python train.py --experts_per_token=8 --d_shared_expert=64 --routed_scale=2.5 --balance_bias=false --num_attention_heads=2 --positions="rope" --learning_rate=0.00901 --decay_fraction=1.0 --final_lr_fraction=0.0 --batch_tokens=65536
Below are experts of layer 5 (counted from 0) of a mixture-of-experts language model. Rows are named router (the router's row for the expert) and show model dimensions 128-255. Each number is 128 + 24 x the weight over its row's rms, rounded and kept within 0 to 255. Numbers have three digits each.
After each expert's rows: a language model's description of what the expert responds to. This comes from a sample of Wikipedia text that the model never trained on.

# expert 21
router:083145141153141126163118139116148178141098139142112107142109164106108104080106131110116116145106147122113150159110129122097141152127132142126114121113099116152132142112101121122142091134121142127143166103099117153111148196154133128126144124139167068083132120141138160116152135179164170142112125122168103118123098161111143070118129121174108159186117148146102143119106119135120136122134
Space tokens. Bare space tokens between words and in table cells or indented lists, plus word-initial prefixes such as bi, re, trans, un.

# expert 13
router:128129184131100136132078121148093149099119116147131119091125161124156116149100128107119088098138121129148140117094128140114149113125108129104111148135071189133111117127117126111095160083103118114078098110096127128129128117122127134170104143121101168138113137147115137123159129065134109137135167143137149077109137112150155140106124134132164155178109123184079145106108101116091130124136
Mid-word consonant fragments. Word-piece fragments in the middle of words and names, such as rt in virtual, Term, Postcode, Pretender, along with nouns like person, order, addition.

# expert 17
router:153123146135077133127116093102100123132108090093094149167120135144153084169125144077123161128138090138131101135143120098125154128159145113150147102116123125120139080131093104109114129163101124060100146126079150084137126127148151089121085101131072130091138129124171092137132107114150138175128151149122163106116137143151089153096128105146102099100112108106143124120128117110151089117101
Mid-word "er", "gen", "mark". Mid-word pieces after a prefix or stem, chiefly er (Federer, designer), gen (degeneration), mark (market), plus found, announced.

# expert 58
router:157121125127124139098159135119091139113172125085103144122148136171108161130088103124100126118119140126076091144088093099186144120137112112159143097096145115166126106134086116136083119180098096129096124125081130126140127113107171106080123139115106158182130157183140131127142150129132160165142143106135139094127139143126124132141107102115130180131102093116140102161132131128176068141150
Adverb suffix ly. Word-final suffixes, mainly ly in adverbs like splendidly, probably and originally, plus er, ing, and words like than, before, during.

# expert 54
router:075143133113098173155121107166099128133115098092123098136176160139149109147113057122124151105129129100139158162153137167102150123115109105176136105102107122133110125120110107177129119129160113146141104123132152138118162121129143168144124125091112128123118101144124160148140124091141117144094106178156114124171109094137105107131170132167075113139102132144114161154119130097117132155184
Years and months. Century pieces 19 and 18 starting years, month names before years, and the piece di inside words like Bindi, Redi(ffusion).

# expert 28
router:117071175135128144158146133112130120141129141134133138170149143118137093174191110155137100136115117070149106159184158111134113146119135159154118117146103090133141135161113108093089103127103119098140112096147102172118147137157118093112145132111155120155133091139144114137115150125121105141124092155150146133109149136112118136105121121119117158105124151085090109108160170078115114131125
Music and film words. Media vocabulary like film, song, music, album and Released, and quotation marks opening song titles in track listings and discographies.

# expert 63
router:137090150124136117125100140156093125114177114120107110086150114146129123110115119119111121131100161116158148117166122119097169130104131128171144137125193119108125143150116136141113103099146131149097114156115116105160082144103133103098139168092121086113132105131109169165107163116145134155159067126142145132119159113129131140144169109127158095096111140111105105105159133119141124137122
age and ve pieces. The final piece age in words like language, usage, Stevenage, the piece ve as in driven, plus by, from, Be, St.

# expert 26
router:146093153124133161141176098130142147159168147125140118123095141154134112123149119123078119089103149093086113102155115142149159121117134112112140146109101164157121097139117162133166115093125136111106162136132158114141130142113140129204126091146091136134124101129105141159157141133168147123151134123154167127114194148137146088120190136098124147139121158101147102126094106127128120158083
Letter "t" pieces. The single letter t inside or starting words, such as Entrance, State, next, abbots, tubes, plus at, At, and some commas.

# expert 11
router:191110104154130104109132158156096148121144123102158129120114159143100099139105159107148075106120123140076099097134173154170131079099096175128148140113121136129101106131126145104133129149138132140094152117073108146101121099093124108133122123106089133128142103122106129155143156130102115135086131092126142121125154129133124147148136117144078081167116104160131114115124136119117174102140
"kin", "all", "way" pieces. Word-piece endings like kin (Hawkins, kind), all (taller), way (Highway), plural s, and words like which, number, William.

# expert 35
router:172114143158108128136107121090079162083152104115147133175155171135126135126146087121151122120123174093121095093106091129121140105113185102118136078125100146156114099158159091143131101132135144100114109081139143117117130120153140081107128095124117132148140142137150121158162145158122136162115131106134138155147127158130123150098128073146142160088112100075126146157118112120114141100143
"ex", "tic", "as" pieces. Pieces ex, tic, as, us inside words (unisex, Sexina, mathematicians, Texas), plus words like American, World, States, International.

# expert 27
router:074115173173163121137093137129112125119127104131089092152118173163112148107083110108090132115117129077171132121102081127134133134164097146128132125139129127128126106100138090114098100100112131098124163115117114121171116096149099068150134119146080125083164138109102131198176084115148106127078135146104177122149118130157155133113160126153177149159121113133143084145108128128107122137104
Mid-word lu pieces. The piece lu inside words such as exclusively, including, lunch, plus suffixes ment, ion, ence, and capitalized starts like Ex, Lu, Du.

# expert 20
router:113119129109099166129132143140124128166127110107075163127141168135082135132126120136128113088126103128156128086115136107143182169091162148144119189086121132139126102127127127139145104133164125111109128111167172134114163099138123141164106130120106148120123073121088104118135157117118135170161093089120161115120142139141146123136116131102117136182119134165087086141079148112146139090158
Table names and numbers. Numbers and name fragments in sports and results tables, especially Ne starting Netherlands or Neal, plus son, ers, and team, season.

# expert 40
router:178117142150111135123125110123118124172112170081078116094124157144134135151116154089139140101096146143161149147131075095124142146122125129128158119113135119161151135118134122154178088081118118107122151156104153135163106124144131122160168145128141151109109134149140152116080109076155131136108129128116140171092169183140134133123093144081144141120117135163074111098133128106102070104116
Ro and building names. Capitalized name starts like Ro, Ca, Man and Com, plus house, House, Street and building, as in Round Robin and Random House.

# expert 5
router:130131165171158133155156157107156146114137141106106145126141136146153110150110124107104133090096144147172138138136127135155110116120133123167166116093136151103145143129115130128126134090146093135129156094167180128122130146159181148127117162097109115111140134171135136109114109119105147126174109134128119128123102160125166153109128144137122128123114144114145128134129092141137149071133
Ordinals, small numbers, "ga". Number and ordinal words like two, first, third, fourth, plus mid-word pieces "ga"/"za" in names (Talladega, Targa, Eliza).

# expert 1
router:108148148134099132127117159132089161156123135141110132130123117108150098140112103131182110118161117117117125176113109142077167139091110153155133164085159120171129154138114151154070130068135082162145117085141130154134139146126116145117113090135162138171114146121115142151131130189126111146190145132126152103110150106133079118115104125171123156087105099109144114097138154128091136098110
Definite articles, determiners. Determiners opening a noun phrase, mostly the or The after of, in, or a sentence start, also that, this, which, other.

# expert 55
router:178098133123124167133146114139102179127146107109154113119115162116163135132158152130125135126113153154150150142167113091159142131141116142119126144165107115131120122116128066148139116178112149112117137150126134159114153115145152105099107094104128139139134089109117131114086161185127128137112179066156158129141105113107142104087147097119127091147115133136134127111160104129124179155158
Semicolons and -ance suffix. Semicolons and the suffix ance (distance, entrance, allegiance), the piece st, and adjectives like long, short, great in long-term.

# expert 51
router:116114186118132144122125154112141123172125126127136158107150164131121113097119106137128113113102178135107116170125093178111146126129115137169141060130120174122116125093138099133140092086139137137114170129119144104088104102112145121122112116105125148126088154140112122101154143078132122155135085138133116120110132099126117145118127143144113106120105117074105128127112127125121110164153
ar, li, ri pieces. Inner pieces ar, li, ri, mostly after a consonant or capital, as in Darwin, Hungarians, Earp, obligation, Erik.

# expert 62
router:117130134169135119181174150124115143129152104118105144117165126159122135127108131135071124095129163142138081111126139105127128098123068133115086111100155162090128119091143115128119138172148122134136094092096140163185106110151158127097161156128141163107135139097133134160158131166143128105128096181151179119123125090145123095126144118143118102119115124102149139101152119076143175125142
Possessive and object pronouns. Pronouns his, her, their, its, him, me after verbs or prepositions, plus the piece mo in Commodore, memorial, movie.

# expert 9
router:193069140134134137131115111127114132055119161120137091133153098133162112128136092160170126097124127087111144101151135115130154126094113134124125098141135154129158146161091118110086116114114146135112085128108061146113122098108129130078121122108087130161142129136109064117187164134108124115093142124133143148124135114135098140133135096201138130132120144129083140147163105140142108150116
The word "as". The word as after verbs like elected, served, known, referred to, plus used, called, term, such, and the piece ign in assigned.

# expert 32
router:138112137147141136104142144171104176130148135109124132103134175155150107087133087157096110115153114091132113107131130124120108136157117145138106103109118140091117092104102113120131122123110118142105151093126141136133143074136129126131115124111115118151115132172105163101138140160140140172139115134070150155083080126164103138135142088153165107117112117129141119134107091085102147164128
Suffix "ide" and "bu". Word-final ide in compounds like kingside, weakside, countryside, Upside, plus bu in buying, ful, and similar endings.

# expert 15
router:175118164129096137119154145137135118120149132128128108121166133128123115106090126163136126107160082154151132139130100142121105137151139094134152134101143097112070138114153114124175134082169118090100158100139137139108211116120145141121143096071166132168135148176137105156139183112145165128136133113116125104153114098131069118123147104139126148149120092119087154094163184143129119167127
Common prepositions and copulas. Function words in, at, during, was, is, were, are, been, mostly placing something in a location or time, as in Lehigh County.

# expert 30
router:165129134164084166118192135132128153185119147089152160126082154140140152093104102120124112118121134148132143095177121100113131147136120107118143149204138103142120121115112098144135123134153116111100081118155144130120135097114089154111093109113124107114063139099130119100143130120132144173116148145149149118147121133151152136114126177134146120138099080172120110127135118131112143137132
Mid-row table pipes. Pipe separators between cells inside table rows, especially after numbers or names, plus semicolons, braces and table separator lines.

# expert 48
router:115091156148124162130089160150127119139127123103127144151137157169131113130145160120121167129122122090159128136160133103104166152135148136124110162135130090144136121101105136113092130101134099119157057133087139148129146113181145121119123148136193148114110118169114123139131158132127109170095140141119113133181153155140152144108154139063152096129112113118119112103175148161126122109124
Row-initial pipes. Pipe starting a table row right after a line break or table heading, plus list items starting lines and words like Party, Born.

# expert 46
router:127095150123085132177154105144159153122128162112122122132116171188125155129151085112175113107097100112129115116140148125087163122135149121155133164070099164135122120159121143127131138110136082154093188176125180142144128115089146129133168134104104122129119133135112118116109172111111154128167081139139095123119107115115165137127167087140106133161105131141148119155107103151113116154159
Numbers and coordinates. Digit groups in coordinates, years, times and table figures, such as 02 in 41°02′, 62 in 1962, 75 in 1:04.75.

# expert 45
router:092132139136090133111156153142099135120142123128092133152141134132092134156164132094143109102147089082120124134142149121148119098128134117163137103144108140140146100129114124151205136142154106116112111133128129072128102102137126125116105116139099140156155150133118170173119151076136098112188101088101133150122093133133140123112174115146128162088119118102131139145129158110149165095153
ti and to pieces. Inner pieces ti, to, tri, tic in long or foreign words, as in acclimatisation, Eustatius, advertise, Aigio–Kiato, camminano.

# expert 29
router:097109120145102097112147129139081116095140102125110113131151177157159096106166132091147173133114121112118153132156119150190161136159121129172104118130086131133082082118100111118127118094179113083131110136083132130147104154140121070161106151136120147148105128132135130122108092135154138167132117087165126129116109109179120141124119142163093134098117134166134092114104102098107103156116
Letter "y" in words. The piece y inside or ending words and names (Seventy, they, hairy, Stoyanova, PlayStation), plus capital initials M, D, L.

# expert 18
router:123077106092125167117168108115111126140127156166168139142113144114160103133118133117111098118108140106108132097157117077172097166157139122124132120128117112122128165108146108143158109087150107132117119163134122180134169146128134124129179164114098153173088087128138140159111093152138119130132104125147125142113116106155170123149116158114142143150108098165106113142124117082105106152114
Initial S and consonants. Capital S (also M, K, J, T) beginning names and title words, often foreign surnames or capitalized phrases: Székely, Sjögren, Series, Supreme.

# expert 42
router:129119104102109134125140121147082156114130188133163144143154190150106117122121180121152110094143093110144135125151162128148126161101105118140124099149154129118088141176139174168165165083128144099068131156124139107128152114132166151143112106087145139195093157122100121148154168120083160172097133081137111140126139117180065111126163123135136156131116121156132141180146070128126126144108
Place and taxon pieces. Middle pieces of place and taxon names (Avshalom, Animalia, Soviet) and words like States, Australia, Kingdom, Species in classifications.

# expert 19
router:130099134136140129147117136123105121126137149123146155143123129153115130102114112117143138133131135122111125131123145119121090149102138086135183101133149160146123147141156161128121080111166099103094128148094108154146108091106117123112135136119097148103168122166130086131150116160164147137139123117089171179119107109122172181139120102121108144103113077159129152131109103127129100095103
Latin -um endings. The word-final piece um in Latin-derived words (phylum, serum, interregnum, quantum), plus for, with, zeros in score tables and plural s.

# expert 57
router:133104158121143102157131099090107134100166126119090128140128106159150135200143098185149100163101105102106137104156138113140151116109112151137121140146149094113104113066128097143106087137136141119110096117137158140132160138129146161080183127143104137164111096113101125134134147144089095123106131128122124115158152111135113123096128129158110159167123135132145119127124138129157201096157
tion suffix and equals. The suffix tion in words like induction and contribution, equals signs in headings, plus the words so, organ and $.

# expert 44
router:099091075105156154132097109129106124122157080089136104114111119168121115153101153120125157114158157162175109138134094133127158130174107127133132134108118100116132131127138138138152085141152159122118141115108136148151075125132124074121108152125159111128133097134122140098117127134164115156112121128177082122116167108093152172083107128157158163201106105100112119155112132122134080149115
Subword "art". The piece art in names and words like Hearts, parte, Art, plus pieces inside words such as Republican, Minneapolis, constitution.

# expert 49
router:134127132150135119139085134131107128112132140149147081138066197121167135111138127152088136131125091134135126103142140123118176153139119137135122151125099127186120146083139139107103097135127132152147115157132169145131122118135117138147115185088070111113145137162133113128117113164148093096119099120125106105122108121173139122111141147153112139114098103146112096123150098038116137171139
Capital initial letters. Single capital letters beginning abbreviations or names, especially P in table headers like Pts and PF, also K, G, B, D.

# expert 7
router:140116140113149108149130128129118137073081121149152109109141135146083124170067098143125117175127174145134156122151119154145116118140154121158129142160132134136160116122148142120152105125143134101123124118144149112160098148130129139141106159117150079132148122079096100125151135154106121125113101097134110100129159106105169120087156135125138142096132142128144104138167159113113103129098
Auxiliary verb be. The verb be after to, can, would or in math Let X be, plus other auxiliaries and modals such as can, may, being, been.

# expert 24
router:078150162171120140108142122151129171125157103163123127148108127086127133106074094130103128113155151090102189143101083144148165121133123130147138164126152121160083134145101168136171127130118082167167131166127152124112166109126145117152102144117144167152114081133131094119167114091150125164163116120122132146122130114138104150174152160126117137153129083108124166126109122136121143133128
Capital initials in names. First capital letter or syllable of proper names in lists and tables, like Ra(msauer), Ra(cing), H(ubble), A(wami), G(ilchrist).

# expert 31
router:148103106117109152154117100129104111117131116121129133130114146131107108132161142103139137104098126136172109166117112154122142126176140147159127156082141137148155125095160112126131090120134069124099131109157148125106112116102157088085159148095130126099110116115106120071114090095112125136122128158154113115130164126128144155085083107140135116114112150117098157160130120127154153138167
Letter e piece. The single-letter piece e inside or at the start of words and names, e.g. Linnaeus, However, Charlie, One, electric, also tr and es.

# expert 12
router:139128153091156143132171156104150111109130133135109120141117118101133116108098110100136138171119091155121110149128108127131096132163136103154154117121148129154130132155092095125120165105162148099127126132131164130126139197141136088172147140097159118103154149127097153088134155057142120136140084123143127122112131108133177120117147108146098161102123095127137113135141122142118143102140
Word starts after articles. The article a/an and lowercase or capital first pieces of words after is, was, with or commas, such as sp(acecraft), Ha(hold), St(ilwell).

# expert 60
router:143140169153134129113142138158090106131097116109118103117105167130104116123143150131140143112106131112094147105132123085129146117164098106154151098114157109130126143144110122148110118101136102119130144092104146098107129155131148129125126123123111134126122135141144081154150107162097137142168117153159126101103097104200133135120118095158090103151125111084160148141152139116113071121119
Verb endings ed, ing. Suffixes ed and ing completing verbs or participles (detained, captured, posting), plus prime marks in coordinates and words like all, became.

# expert 2
router:125104110139119125158129134144105088142186127082130134114136123164129153123125143120139122114121116115110142115151110101155136123110113150116148111120119151159112133151136140140152093077140097082080129139086141176091143108130124122110094150113133112148174134139119102115114151165131156100132128083100154152113130132131149152124108118113127141122115112146108095114122123132099171136108
Germanic word-internal pieces. Mid-word pieces in German, Scandinavian and English place names and words, especially umlaut letters and plural s: Volkskunde, Westfälische, Görlitz, Norfolk, Buckinghamshire.